Below are experts of layer 8 (counted from 0) of a mixture-of-experts language model. Rows are named router (the router's row for the expert), down (a neuron's output weights, with its number) and show model dimensions 112-223. Each number is 128 + 32 x the weight over its row's rms, rounded and kept within 0 to 255. Numbers have three digits each.
After each expert's rows: a language model's description of what the expert responds to; "comes before" lists some tokens at least twice as common just after its tokens as in all text. This comes from a sample of Wikipedia text that the model never trained on. Tokens count by the router's weight.

# expert 13
router:151118127137181147148136121144114118150159099161133127158118111128233090128139159073119138118152152131162107109092139150111147149118125162099143146136102116100173138112098127158092129141136162125108117141092144134104140112137093094063046180193102143103171105066147173164162148147170145087179149151168133171100146076185129136166153111107
down0:149144112149067144218152141148130142134126073095108144163111163082196126139173141133137177137062119139090146148095077138089129118122094107156128107113098131171136158130136187085146091148069130126139136159136169200107141143089116104125124137086182129125077127145145141113131163178124078128157053168094094143053142125140117078048177123109
down1:121121133103087177086137145120101100099158121106174141136157123103118157118138167167110105155124167119077147139107099204064093112116066161146170165165105101055149143161128128104167142155129108184134119150144147173058105084140102127115128087131182152179172084061077127133087140137121115151136155146093106077123126112144093096178163103153
down2:129143165111208143066113148091107101160123147117154125088164119132096151132113096099163132095154134142136099160169134088156095140139203120130077156108132151086087155140126166151125175066170170172174129121103057094127037114126085047101132109100127171121126137129097142139185140098162109104075122149120138156153154118099131149102104122120
down3:124108084106199111105117143123162136090083118090108142084137206149137082125120144114144153136123076047131120095104144104090125169141095128155137116123097135140191125107158112164101096227112117162110176125179145099125101092116160159115166100173136151096172149096102108137109169115115156146122108165125133138102143093109129160137078197130
down4:152114140091172143145069137146062128093098186111150092089121081204114118092137140165124099168127148121123128134073171064155059082103142097099148149137168117183141106102065108169141145128075097147072077168110078101110101105161126139142166145103131156109132164184115129146137099150161120163141113124181073179113128141189100137132143117107
down5:148149115118213155105185076114074152113151102161125123181136154134122138101072102118123133109132161140166172135130106116167037114118110097141132118138047145109096095144127113083110100155143156030112120079123127132169119151129179062095093080123141118123166089056122141160110108137148155171099144165065100063141127193135116128063190081169
down6:135042156090145117150066107072135113109159082169159164135156094136163125110081130120117134104087160118082098091022109112112143132146108101101174080127119188120154121171139193134122082186182130138159092160106155112112140137129164140127109112155154131200116154115136139151134086142118133142191108171129078098085073124138104166128085126143
down7:074137154153109140167116147148155154093132093089101106141146131143106154099109165138107167151145083145121124156120153142153147188118175134114194134184105186106103170100192114080186180072109083129127109122165115093163119177127145158162150120190140152113115140126111088111087097137127085191108129140185121155122069069097099117066167091205
down8:159137094141110120132106214146138121132146156113118088124110138105121134152085152057161117102113153157147163146159118094168126104162093167127170146175129086086123175069121090169202187157174164158100150150098118133144129161142058090168129155137141152126122104116085158092065210077177162100143085137090141098126157143113057104131164120189
down9:151168159119121048110110101151111118146115122115107145088083137105124125078120150172144066123128134178174128120111149152114151133147118162104162121103151133137142127131143104138140142158083132122134099190142128121114152069084088109143125121125106091136159132164114126148154115129100136173122127170111147134088171120125183066149114097135
down10:119126111145080163113162153146143093136116104062101116089100134160164133120138192119144124148130126077156193125137108181133159106175117110142114118136101146146157096158136134097148184113137163052182181080121163167185113101120086130161081137124138124188066178167125114108193131117123150127181096143110121163179156140109123098191126181139
down11:100115109158076127140152085115113086141133132171179123162100101143134135217133186097147189110123111168161191144133089158087133092137149083112094065088096169132088115154119148132134113116211123113134189082167131152190093111128148137131091162134114087129123130148170128125158092124111149105136092129179104178137104162115140115148098068112
down12:182133087119141157128089143147107076144122161117101079215071185059153172121137147136130128113105147155119113160082161162069128201072187133177149163103095106100141131144096108046130104107150116161160129192117204171110120109139106170087187137142084077119124111074114068095106127079110167165148102143140128179160111128106133156151164142109
down13:166178182110143123139075136152099117113163112158072151086104067152093131089048116099054204107112143139097103132141063116112160176161064167103077118112111126166099123101149121087141108135084183118142108139161136097142109131142119089128156115145133145155099161160120155072097135121142125171151130154116163143112117124139097182127142135078
down14:127119139122088160168148129194028087090123149142149152120106152134076146139078096147080065159116117149122100127124072142113156085103097141075166129111125110120180145126127131101067155123085082092091146090067155160098103056101116168123156124137122143107155145173143153156104121091189059131150091143111167137116119185153134129118168173159
down15:129153142135090191163135126095193124088109123153110176126191091115152166118172085117097158113120126147073153159159144130122127116123074102121147084111138134129087095086099159144105158125099122137159155159110123166108175110118141155070087110130102096101125110154122106118128141129123037184101169126075133116061157129195109147151083132157
down16:158118150128089100114143149049160176085105118176132149083109124132154140137122155129184035139159113203194090126107120152147109046187153177141121122120135159115146101134061152112158106157124141130137127121120109131137122092120153155140096124189122159182131122203128165106169120128135192111133135070164128084130071123113154106099163114126
down17:124120164119141133095105104139108088123156099145140139114123174098148074160155124125168184105109109155136107152124191186114130197104146154161165129118137172111113148135188133136136149170134166101126098152150113155068094126093136115090119100121117135095212132147180163120134103159151109122177095159099159142066095117157112108110054078095
down18:086089175143071136103146094118135133163131098078122134110136172147175171164168144138048067139144099145115117072111148153116168128132185112141114144138125098067061087105088123120155148186158096208113069074098149135106179134145185098129154077145153144158098195106129108082149109150096104104152136130136055168137124094152086136120107165125
What it handles: Function words
comes before: " the", " first", " a", " his", " New", " c"

# expert 15
router:147115128185177181150129123043084066148137155178108106113134096179128123129113127122068202169160148126165165129130037150090108156145114124105100119145118138100129127139138111082114078171126137148078070135095155150092127134081087146128112167150108171121076176063156155138120123156161200123128118177099123068185182128132084140135123119095
down0:132077118129166126127122105107144108107163099173079134077133103155123173157150121133098226060139122154116074109125154157076127130170118059086170059105139184093115202115095201114118152112158139062102110143124090129139136121164106128136133128143083150131132152146152119084186125098122153157173036100118137130140120049139192108088094158089
down1:083132118136110149150145130155127096143145152084121115095137152167124085100126150124087163179081140120098144107083061160105106119090130110189155173178107112098126169096150118152098126124166130117103117109113181196151103153059107092089081092134056086082145136120195131119111136108127090130062145098093176149154094096136164148088111154078
down2:168170167084169104151175123134092128082113060095164132114151121120116158090139142129131117127133112125150106084165143135153137125106086188139173180168098103126171173119106127124079161128139110113111117105164164090129120167106139139162153138114078091215100163155139140118131059125165174122149068212128151099191096134110174145120111103181
down3:155121133159122129131104137097108103114124144172146138140144200140083085095090080171089115165112120126072126118139149109122133093089133087136174123170152104077160137173133113122083151182156135162105158124126104188106142111120061076169128128122176095113131155071098119125127135123155140215101052148095131129149030128080127101101171133168
down4:091097132122092119152058143097128106134172131158092130137109147151129164127136142125118158169115095111074100116108104146129110175098096122151190133101151060145050119138065128166075108131120131134139132155155120109122140118122104135094098132153189133077129103157123070151060140182151132129158069084112109114095140070125096163109164169097
down5:178157133187127108098105140058133121149143105112154139137099125143114172089097113127092111122089138153155173117083082134089179177113134156102134103142104116144073160124173103072114106149054039094089140090104081158139128114146165139166180052109175103102107160132090146122126119153158112128127134170109107082143185141139112175115158161178
down6:138187125143137124158101107115107122132133102207125099060140096133220078065119149157097165098144144104154119146116080114113094081187130126134118142128184147171091131146145172111135149139117155161087122089130181104135129119130109189191105118114050118157100089126167156102118164124123167145119136198136114065166117044143150139142087109080
down7:140106137183141101161164065140115159178174119141123151156154110104141146162165128088136067102119119169091180142147069091099173135109145104107128149119152116189182126084093125134198148110144135072104129130145101107120107144099139138096163112066173110145113182111147124112137145173124112136192133154101104169205144139088101164089115140162
down8:114125144070167172075074090180156110189138163173174145131132131149083112146142134081110161097160135125152148103155106125098132133142138186168125098104106159153162102153158147197084104182164132122102116135110169109108081042154118177129108117155073136101133084094156150108184158113169117113118125145122169160136155103122153090134126126177
down9:105136127191129078105078127157167159126143100127166098095101133153132138093148124109126145031101154130141118184112177097108093101118148151214089143156198096111138152091126128124115169110110124084136047082083172143144164166156167104095140135155180155116156084154200127147077178070171119111110135112111143150065105133100159156137143125156
down10:143140127122121165064095134155072094122102089147112178117104195138076156102140117135126150099165153148193169151136102090069125179169153125077126149156127198141144128160119083111111142163133090136095115155094085134080104147170138107089105092118090072126205136018182118161133151139151169192113103145170089100135127201078177142085101125164
down11:158120107143095127104180118121117142117073176121202084160168199176101105106150119126124165173157181143103145097136160142143128107092151133134153149185144108131120112140069129172095133065160115156162120106124091091151121098123101165166120138177132158153112120133145154140174158118110117107100085119110080223076044153157115103086157135122
down12:121151128186127155149101129124105135133166133142068221158210169174145150157094158135103139100134151134104101119171095133167099166139131095054159082164155167111059149102154157088140105123108082082114098107073189129077088141090133164145190094119118122151132146124165140103155144148096135109160125145128093123096112129079128093143145056140
down13:095183089106143138170123134121075123140129118187161094094107114195160178104095131124153122119147178115139157059178121152112092154154146125158116069141109144147124074162141169151113094134121100104135084164128165092193138170187156053114117166166140090103099099130143176102155140172098112128078154087122173117171157105170114164154145138121
down14:121098139128145159083149153138106104126082131115139110081166121098158120193125139103132072131112136113125106108111146139129128115156086127160128110124185157127126149071128111195141095119148126129154099178164158135060087060135136130160133125155088105192133187117147177094066180120152156145125075113135130207163144130104165117066131070155
down15:082145134160107148119104090105085084105199135105168139132150169118141126077122110113116099175145153135135160153103102123138148100153107107126174160035130097121116113175081132187120122134180128150104172087140130090122101085103107154114120197137072051118111158139147160097194145131122064136166167169113140185134133098132088067157173121166
down16:132129128156105146153145131107153141108135098138107149124198177105111156067113175135169180125138083170156160122162082175112093124164118112176115111091060098114159111116191119122125102174088114158108135112168120172149122115110110044134091121076126142038103146157077103064143113128165119119118043133111113124061069126082130078144154172132
down17:180101055159147086134142139050128103113133141163163165127147120146108074059140134159091161086133182140148144150089136161142153100167120143129127164111132189126153110120114125131156124118153144128144026133112118071119150152133181147123078110121137148144074096089130077157122130201127140080094102108115118181150143102117085157116096188139
down18:140135104138156078077173161108129157094081095108153164123096122176183150160141142118151194152148166149124185121144155111132157139145109147130152033158126162155157185115087111106102180091120141088067174109134162118120121107133174132126121157081110135104132102120143155133102129076092115140156123116126076078052139088138143178129190169126
What it handles: Numbers and numerals
comes before: " |", ".", "–", "0", ",", "%"

# expert 7
router:122099119138200162160134123128148099146130127102132132176081096115179159165146164061154089075156104153153114210119075122148138164176088103124077138144115121120180127200135124177162169113100130135089088143140144129117171137139089116089100111136149132123074107108158104151140154156169157147154094120085130171104169121158079132098152192121
down0:091094143066083086106107136099060136065160123128132189126123127077123222135110179125134100109129085106053123111048138136151124171142068158128214085165116212144120169128143173156099109161121167131114131108123162119113114160149143151124129149143096137147093190166186080160103155142130133105084187196190114153137145105166106125162107116078
down1:162140096050130100158156132106109112098114111134164066171173177121133112157151097107053112141093140111143152166132196129123091104115121138084099146096122089150129140158116111072073168170118129148096168134130145152115149147127078086135169134121116126125145058154135121104093169118111172127149149113142146135137123129124128115046156091163
down2:133115138174139162159136126141164135131119132171095162125095174122114147111150142136127055079129072081196116156160066103192123150084122121070118163110118123103103121168140141179100156174080180133134070138150135101139169135162095103116123111095131095082088149164082126147105069180133143150147115119148106162101095129062104091154098157151
down3:080137131201073079098110145114129120096107105136181123103072208162118128178083142074155106128189083075091075080121150096123099160103064121155159077157107137129076135074102120114169087039155150108170083142134134122067139186136149119134183136167086171140129112098131101127148110104142123084105109221093130097121161109158118155140148159101
down4:133099159092128133171146145123165138104155144098163090131129134147136141131107146118101126127150180148159162093122148078149186159109152106119125147081117106168091158084152120135124100134098150129138151123119117148153133197070101191121112142121093128139128140163131107124154161191145146089094153119132142188094127114141170107138153092096
down5:146182113100121123118144159142166136153160145198098184110158190121160151156094152165147063091125129047111128121129156119097104076121072113128166127160125116131092181099140180142153138091193133067151112130127149127124112105132112140121169135119131143066077109116142126130152127169148141165123134121149137142151108172153074070151144108133
down6:100205090078136126110119051125166118186182077103165183117123160101089179119140105077127072133033119127111196124137093136148142092114078127155129175120099082090165170144105134117107117145147138135161200125158093107143153150095179138091154126108154109132117107114118089077110138148161143128137055144155138126130154068068105135140097144158
down7:118104121055164130140110086121156150132076175176184133162136137112128120146105121115104121069135133152140115168159116094106160145160117130196141097086105128137125137142102129154076106086091090105145076086117176086121147185139122096088117051160204102069170083143132111126163074171100126131123168113126125129174107143124149075147131054134
down8:135096117081164084166080176139161092164134130083115108116084137071109069111145119137161140144086156102154115157153174073182106159140109169208139129115114082167148115192153145141125150159076090115127112111104096186105116130123096164117107125134123106114077103121126138139140176098150113084164123094126109109157150142098185109120111166127
down9:083157146103103131121150127120122147099159068159165133097070072139108156091135127135129125124153112095037120127121131131097139137124116118134136106149147143107173084115185146129178160084182122159135106197160171136108117103085090091127163233120137086064139106105087124087173126096124102163150128181184111180118193125150125128145128158168
down10:088181154124159154133136165090165159119140152104120132118071162154115142118134069130144163079109173145145153098146148111027130104105174099129113108098169093134134080052122132142117168088139131115178084157148133107086149115156119150131118170170142149141093104125135176079121163163134183140149173143093095038097112194144131106108107093134
down11:111077144141101172106084071112087127132149091164140121131099163093092101094140208140180103130173131147102140107133086105126102132178157185107134155152139081147132192160132126171183094173157193136131151143147172113096173107126215175157116121110126122136130091121130123147174185183076066117138107101149181142157158127164092153092088159137
down12:126154156088139145163230155097127180098134175086111106145135083135085151106083141201114120186145110152148125144131132154116143114106143129126163165130116146177110105113190122098129135156197113145130159139142120169143084085138083149100138136102110178150084094066074141058098201167148117117107181154118096117064128146169122109151106200104
down13:143170138095143128135149094102114088194172189134165144149163102142146048123189156196106158144086170168130127105160129135154123109173118112074133143176097124123115163176088121109147080142087125131106123154137133158148078142151149169143034119144154113138150077126154068165157142104125118095084068119112137078112131106117170114093119091095
down14:198148094094123146138159140129120112122138163128106114075163154105159091110142130128100128165138140053173069088104088085148137129073204138100169181117065131127110092110204131092095074095144153121146189158127162164089089122184117124132107164143174137095157121114121109169133109132116109141167160137140118153118108104115156188137150138151
down15:131086131127097148081086133156122131183162088117109125097105151109095164053133178122169102075165160131099095078102133134074148160149108113131136151118140186149165122107152111093120134113114105114173140134091145106130155140168085102074142186117066102159128124088151097165092184169184093146122162126104134155149154130170098129107146106168
down16:166092119097174105156150144143145144105078161157128140188129074154170148192181031112119210193106118139103138204179079153139109098105101144119148124133117090156109123158131156175131145107113153152148115122128140181140090144132125169136063132182125108171193116155105141150114112097064177187129125101114156129146116155151126119147190048183
down17:105171126143146147104109107146136143134107142089117036105126131136154120118164167100127143159091155104196151137101152119110137081095110090115117118102146130214119166133184146118114203078139163114163163136191133172115144153078166097109127100146057134181154097131095112104148119118130147130160070117119152125117107079060137155104120094110
down18:138135159168106134135145112139088154178166165109144133115110116167165120156112137172196173130097114114111091105135062086103150080106087138154114076181107141164107137180121129119094121167111163122067125145122115148205073109151095109127065063118132082149166104105177120136127103134085110038132067135140095067134127072104098067051037112166
What it handles: Institutional nouns
comes before: " of", ",", " and", " in", ".", ".\n\n"

# expert 4
router:140118104137205151154067140103195143059142151156121109152083124121185129180137169129096160104164117151116141156136124188129154142120123127113114164127098106114108105141159106160135133105097174176087136097160141143148155149113075169087131170047107122135114105111112117097157116138131167187149172182094136173095177145133106074161168116133
down0:111092094128117167144121112104122173125110126110131102096175101138112135166132097130150137144135155109097112162112125070087136102122140120044106161144089122038153112202130170121114128059155121132102130058115119170137121166148182123072040136072139129111118165132106091150123114143081108183115133142144132072155084134203137142069138069148
down1:115184092144160119101129098123135126091141174155144145190119081129072095138105140093095103059173134157089125154163122104165149113129106165162104121155138134074091054166167203164133153102105160115114125063112090166085202115133142096145069160160112172107118172135147102107156131153136141111185121107090154063116155133151107109141102174086
down2:116112127193100074155117133109100151147101132069138099189177200154117097153177114128130144123076157201152119147066109170166146071052120106085061167104163125132138157164104126067120089110055157076198127145124116117140125109118105187135165135179113082125114181108116089121203130108172145150150131098079153068146144171108136134183198161088
down3:161122182058167119154094071166168081102123141127135115102154159177137164113114120131109184093161125109140093168104107133065189162115085141077132127117122121114138178215144131170158083143126141171118115130120073128132167144096101137138195124168122140102145118130118143119129151175171105104130107127118169026164168154147104154115149118133
down4:169072108050166120174146126097133227141069109096091089140146170117114136155121172161181063119124139077146099113133115174141111139063146149060174127077208136133152122113112148112138084106104142104133134096148100109095093116166095077137153121125127142123076107100142127107105093093133083160148157119185158117082128165134121118219122132123
down5:154078137146156126132134104166117138095133113174148130122167153144114149154146109123143165094148115164113101157115177161178059114113086146073147082100146156146182105128085057213133126117104111144157136097132126050128137136138116120151141132154150099124115174180142217130142153119089161140129136184162119106122068119098196100151154078099
down6:126100200101108117073141135126072199161125098114126178159137160164138157095046146200087106111145125150115098147095161068100158175113124107112122111094123115173119081167121093148083195141119172111129101108123114163147154125081116108108128130137151140093145167166190113133102075108185101134103067161109167144126121090170049119109138159143
down7:148165123149142106143168124127170085148133082153115093146103156117079114092191104064161095147130099087184140163137093121195116135102138149095110181135140105116128120149125156183126106144167092192133138115133151112077066080113106067131117137135141127172183111152116119110070105077098125088114146069153143133143062123125160201171172132142
down8:159081145135152106160146143100041182111102105128116102141087114145155116151125093149125106120105107138126105108096111124096149119093105132124150087119106111071130099084097083065120166145156123137085145057120074197132101094141135124120071108092176162106126128132099160088066133142086162142116068141079060140163101154150117171152117130112
down9:123178095087136121205131102107120127143079092122099151101142083187152147122118126148093104131183106071071150150155157096150114124142135131142061108067104125143051164149126142119119108189059092143069182121125191101113104100137130091140117122064128157133114113138145181143131104144152110161154193147122102169134110159134137183123049143140
down10:095119148099203180108110126142168161138086119123150110103126087157113170131111177132109113116165095124077094053129162157124106119194120073132144185092174110083172074133131095086151105116136147096111172180150119091078117109108105094141107125065122096125134103135150094175166162119163125063155138140157085141092227087124081113085170159103
down11:161169121142074181123146125134139168060188137141138156148162140158171073143104103119119107141106115081122149138118128141171125104122134137125108131131036102161110138173134071107119120078117211091170155115131075157158149088156133116099133113119141222049155109130107140088099141143133062109075113141141088106129172066075130211112090150083
down12:118110184153154149115174100133091116132101158103168104211173066151097119107097122131115132110094084108065135131071151110157197116186088131138128130125122137079149105119119098152209078151161166195157137106145119108108133095140093165080092144191100190139093129121100148072116158126153124115095154158129102111127095117133111149148122107138
down13:082077159169066110110086168163163140149125092132054186115083138121186112120110091129095143170137152173116109194115116114134124125197158204113078137107127067200090096105070106113066206125159141110090144209157141114119161120167128117117136190154172125055089097153082144117108140166120160139133129149124135103135140084125103164122089089121
down14:124141140118143150132132078115165121131116109210113197198095146094121077137126081160150122111108115121166149121155144140157108091088121128116110106121135150174083103101120162139108169131156143118181168113144211119108066096127134153120095083123183106149138155185175086102088086101080151078130119141094154105185096106132164137161134162150
down15:170114129117155100151138119146179126138079119093167188118088157137082111178079139112170103093110157154103183158135160128181147188117165056136157093142072151111183196169128111136121100141139152136138082105128102162115089144106206217117145128131116082100169098116088147124117097111099183158123144100147166144106142115116153125122170162107
down16:139162145186109124094091183089117095171131170144088106167112096102140162091097168148144159167111130132168127152106164123133137140127114152138174149160126102127126183141083142204157112088114140159116153095118134134107112137126118129189111108063132156179110061153120121100198128155130141123125127153154075030174066109105195156067178156058
down17:093087124191095106108083106077141150110155144164147150142091093188088153122109122114131178125121186116140153120118142116142093091125129181137145093129132170148115130184168170050098106086157132153163093037120178160137151150152107186187160104116159084121108170137193183149086114138158140130140127141123124088129106107153147059151176144116
down18:141120053180121168108123098200169171086139135114103108075122136141115097107119106144173142081053158138155112134103083177137139134113120095151156112126186111115140121153110113192122244157068051157139152088140097156225115094098142087075222127113114120140120142112125127109138087143154156133118113118147117135145075111194119159133154135115
What it handles: Sports competition terms
comes before: " |", ",", "\n", "–", ")", ":"

# expert 8
router:161104080139108194108106150138090158132119110131167137186137106127161116153109150100146168112151089126091180139139089129161098197146121120147128101136168089127133134084133142198124139124064129117085115119157147118089161084078083151125132132177110244118113144116128140095126153179170190109136148117167160121180138106113152122097107077088
down0:163130124104157074146086157178119094107148150135078170078123190134179144164186138156108119139150127112084144243141123163120145123145132161107111133070171092198127128175156100068147188128149073141156098170080126129140101130165128114145073152166148087124129129152152198158122132169174044155131138161159093130095131134160105162126122088129
down1:110103111179127127132106131126131051096155112096154164164161152140171067129130110173140127155145079148111193065094161105135154172088086142115111145171145127158100114093087119168155116144147204107170159126085099118124204114165129139130114086118067152097113141119230127142154185142127127143171117142110093136142125099115116164105116132111
down2:100122149144142153069114125164094106100126115095149184097112154151151120094120153155121161091140187101186134126123140075150087104158110168104098179176196095166123089106159091195143039108185204135123084094158094079129101157125112134163098166124108147127123086109113107099184107128179112096119134087088166070108138153126127141180160108177
down3:158101119126146087110146166094107120135095195147116090143058134101137117120120170120111045135054173139102157127134153118140150123120146141129158110066131088143077086128114103147113113121121170120159153163183157098142148139156121168154136117104099166147128115170109144111125101129170115143097147169178100175068075110184202151115111117171
down4:153105143102071116060101130147121161167171120093108130150163121136139100102101108129111183111141132115115143140167134095119157107102112163174100177114145097140134138130120111146087105146136120164145106109096165154108201092128128072183049157098146148178152086154132162161115106128133137156121144182137139150171127129099110147167121124145
down5:099113173108135166100111141143130094145080120106152173170208182188048118152148141113127196109139116150087073108212141124161134113139081115144110152136108157142197162147116148081186119136084128136133115164116094118153155137127099161171175123080128189129135213103183141095103133155147155071144134142137196104072101201101163123078138130110
down6:111109093150105146137128112092174130065130124148135138131046144166087155121106212129102172134133138165178122117113073089080122083161132136175105139135087157102109078116162142058110180112154089177171128116222111086145136152170123112086125106195148127136097132138133165091131043087129104095128135191125126150102129118107121123125115105079
down7:128155098137126093157056161140117113100124103185166162151124154176181100117032131172097129084090093118154085112154108141101135142072107091162162104144153108070121090073102082163057128111144177076083113152095147116138136133128192095158146106087150138072159101076110122107131145113178148129122116143128122152112122110115088152110127143104
down8:149110119099196143144141125137139043165126167111101096100118122103110119134139160164129105159156169110141186178089181138143157145150117138114148132116080127133121084096096151084209120135113124157041111135110098133155089092104110143143089156184151170110162106163198169118104130100105173042098103138106090133165126125173145109157119097147
down9:169068128135137175120111131107100169215126156125098202125055148146131059139132175141110170126113153128182177154130160101107171191113155120166089140079174115166135098081095132121110060068080083165143105110162099085172139178099095128086109134097142122141086116134168096145096127136076096169187081110213081153125154127144094138082138067043
down10:089114110144075158112112087133112120063114191147145120107141132136181091073106144130136157167145108088141146061137122090081097180132147111128127198098214138136130165133132117095039128147126113178083148159085117111107140152149070146126095204170170097115078159090157134132127108131170147115148163114154112106136131089143155135119137142151
down11:122125133147066115111181074094115137182094149097107110136155134132149137179152146170097109185129111130122112095128115103116117091168160197126139188082115096202143115094141124102067131117150140153041163136103163141094096118155098148132110092106141142120077115101104100060164149090099166123158181164149105033122097124117125133108133152125
down12:094135125123147160137108133204162196136087170215140143129105156169114151137159149068081136094152130118146171120169152110166100098120122137115090045129183192140184174109144153133096182041074048072197160133085124080077113170127105198119131103079121151130095112161117068128150128116141117125125108103111143150121167163137126151137107110110
down13:152168121153207111142136117148089167121114081127103165150150131138140158150112148124155122159102110132109076128140133121149133106194127171116160104060125079119115055107125124129202120153135170135105103155100096119155098079118128178111136137118123192190140101093088095125105142126175145106091077182177161125159127169106099089134110100113
down14:143121149102112138115119193096113122056135099111175142068104158170092175145098070127131078162091170101162105133062152143125135140125127086142110157144144177103095152147153167163093126157085130195112084128207148110168128160151108105077155159103105184084083106119179109096163120077113192125086179155130111151135133128141085126110116131157
down15:067147143069105144089093080153126122145108144195027118150098156118091111148137101130119141110104111142134123171162133151139120167118137110126091061124092136175199121132120155144120118082153134077133160124135196132180153090114104131132109066137141062161127110079166169133143116200130125167119124149131110179112074124127098146081147056111
down16:119137081132169108147128135114150167112115133113129157103161123126161161161131141135114099117159135087118124181112168082125098119138134156161190151112111139097130076124067126180120095085163124079110175170108107101093096186144164111068158131138117167125097115103173129066133197114105151114145115150161146104137159135118178112113097092093
down17:112100145172157118103120138128100091091116138166138111171170071093113131151175079143094151219180147135115144154103176083134150154105119156120046144095115131118115085145106124078132149083096175090099136140104132169175131161161105112159123067075147106145182117098125141175171141122147177117200117122077158169133186146160139098140142091125
down18:112094121129102151163118090126118126139168082134097125124074092139083149137084121113105184117153099089153140147077147115152123155129120110130121137164098142134116140100146135129138167133193091143155130093185159125103123138144083141128066123141160106041197131154140140095166119201142087148143128066117069154118046110127165112098194149151
What it handles: Function words and adverbs
comes before: " the", " to", " a", " in", " be", " by"

# expert 1
router:153110103159080137140094106080101127126130147123127167135121106138106160123121117120055159113170130117172134091085131196072144150102080127115123153170127182095137144161130093157083066108098104109101116125092146142136141178142091123150116199128158193139152113084126115132131082166161168131226148167107079137087163140067132131168101072164
down0:143121150126145127093136132137093103119075102085133115141089128071064171117109144132116156119132169095167166166149059083101130161080128148143161166086050100168096110196139145149141131131174086144121078156103159079053154194138158106071098155128089110108173141107122165112125195105175142097120114159103163130128101155123101117112102099106
down1:125117145115114145097118103166153100109119158114166132097144092104093126126099126018105105095092084136088176165115122088075196095078158198071155111157161124129188113121099152149147068164108145173158139130088083115126103184145074165114111158143122203156079173150086074160084067118069135134134100130086160102135114149159158139117160168125
down2:109109114106200148138133135135096197105124148128131137134146121139161086147156086161086115180090125096081191163141186133141110090103064144172126109146078154098115145131107117086136151178130138121116139100125095138143094118133115205120085129226152150136145139147105153161168117113175113156133149110138157104097134158141148142113134211117
down3:092088083132079120146154160124186148103160146125115128154158117165122144065184135130135104146098137078120108166137116141114099139120124054151086095187195126151085116170097128181146119139106132114129099151094118106181117115122138081094083134134103081131131121130109122156083080162162185193140110156103136091090129165127108114119181145136
down4:140169197159111136086114131169093101129086138183132102100129108115131089141111109112118069114067095087114060111135141113174218126096143135112179162141164133104124142124065110146079164100120161184108081090089140134106102132174146124180094155123117134142089145141176115128127116093126108157171141117100135220128155134161135170157063105073
down5:124209083134160080162109141136092121132136175117105119167169083163107131152135174156131116094128055165133131161118122129135127120109100149063068120126127120072154110102087116067066068123112071132124177124146072095120098069127151138120129109104139130088150136130144107123073102122136060140115148169101077141143117098157118080145108133131
down6:102142164140080047145180161158138134134123133134165144112110177099109105073120111069173124129127154090167081109147164111106130124111152104069118124098148151171179172112089146147125121123119164130125127075089146151141104143137144118138150169122121172107111152107109136111139154132149169176134153153130084134079102080144191132153137140082
down7:146104093123122079101173093102126098157149138127116177155164106144128099112096153097100069058116058148117100127167133150090146077128090103188104150144115136101117147129136168160146071148119124097142164153174108105142156111128114166122116093073120106216147074141153124200182145102091150082125166080154110106138154188077144075091129138097
down8:155146142140192092070093178059163123123171130145144144176134127150068180131144123187138113118086125165137086107176139157127091188142128156125158087114120130114126126113133107123134112146112119112081162138104071165174092140110143147180062111106121141101105169174091154077151122155060090100092127132141105121176128195118140156143137097140
down9:037123161137118183146174082108113146127110133127076142136153099107139162165152139122133099074152092141170099110086136088103125079165102143181090102092128187105115159165041138096141141135096143088198190115121107098078162126131161095115117111127140140167140130120085107157101132154081146156112195127066119097165093159130174099085139106079
down10:101119188143129123120146126150169136171186110139168089178108073110132142101151125178117070087143095134135130103155104105129152134198140159106126101132118087187099131127091151118100154111166181145106088144126141096202126154176102101157172112128120126115175172148133128147177129141118133099116137133135106085142051170073070138143145119116
down11:170110072163087129183146137114143117099177161139135089129103117126132108094141177199076101158127119123182188095066120072109076076126137080126111142152125154147140127060126141168145108090110128178196113110133113106181110104159139130140138126081129102096126138124098140112083183155127138113105166143108095122087114134074150084139130135122
down12:109147120146131082148161127134172155174168131151138060117096144130134092105081157110102186092132129116087124134148068099104119092120076178124128160066128096156129139150148104056137106169155149128109134121103152135125163114100098112152140157112129070098158204139091082151100100068164098143149227138158148151163144140117095205105129061176
down13:116129154146181169148188129116103133099123152140105176127213088124085120134141100126131137125087165141117105118107158074104098104099091119125092096122118126124076117176132160127133120070191092120133170154149173081182099117167115070124084071056114185143112100180183143176136130075105082121083144082089146114067131144095149110125055189138
down14:145122096084156127058170120157073140166107167129063122136131162132053136132150145118133141111117080136143103096121135120136146161150120055118102130120092134193067094065085090194125168112126130158102163119129097151163108146110127088067153150104128163107136149141101155131165153155070160186157130151083135191087197141051134113137147122117
down15:137096125118138181072078142152062109121138107152123141131168162154084193143168134169175137100135161126124135155186131158140092131174126097086182140070161139108030091100147113188169145146115099143136114179137042120093124089146074165091153107132136110182122138136138075170154168134147148040101137134055112153142121163126109174127159120152
down16:150145091170175141076127161086150139112136174124184149128096122132130156134144134127078107066129155131157172133123138144099159158176105189111163107128113147192146200060126144102109158117142078125129062099075081098131131132108104086127191160166139149148179129156187151094199110194109142116139123189161153130109080081133104172116186112149
down17:117110150137196134117152157131131199142151120142172088162178135127084139110075143112112116120061179075163142121159130104098140125133128134045116091111127113126118130095141160154118156146132091090109117075159085120165140137173111145144075148071109131055167172127040161102080132108131130099112107081141104131122144180074123155114144121144
down18:141099104133119176107095168099172097135105132123111137042122159142114146116071188110143110110166128099163115103090116191130088136141132169150133133126088136130186107145116140117142143149116138106107142119097136133141144148178140184143111103120104134154121086102106143197101165115198125130159095121181157106098112138081153075105119177199
What it handles: Table and list delimiters
comes before: " ", " —", " S", " L", " P", " N"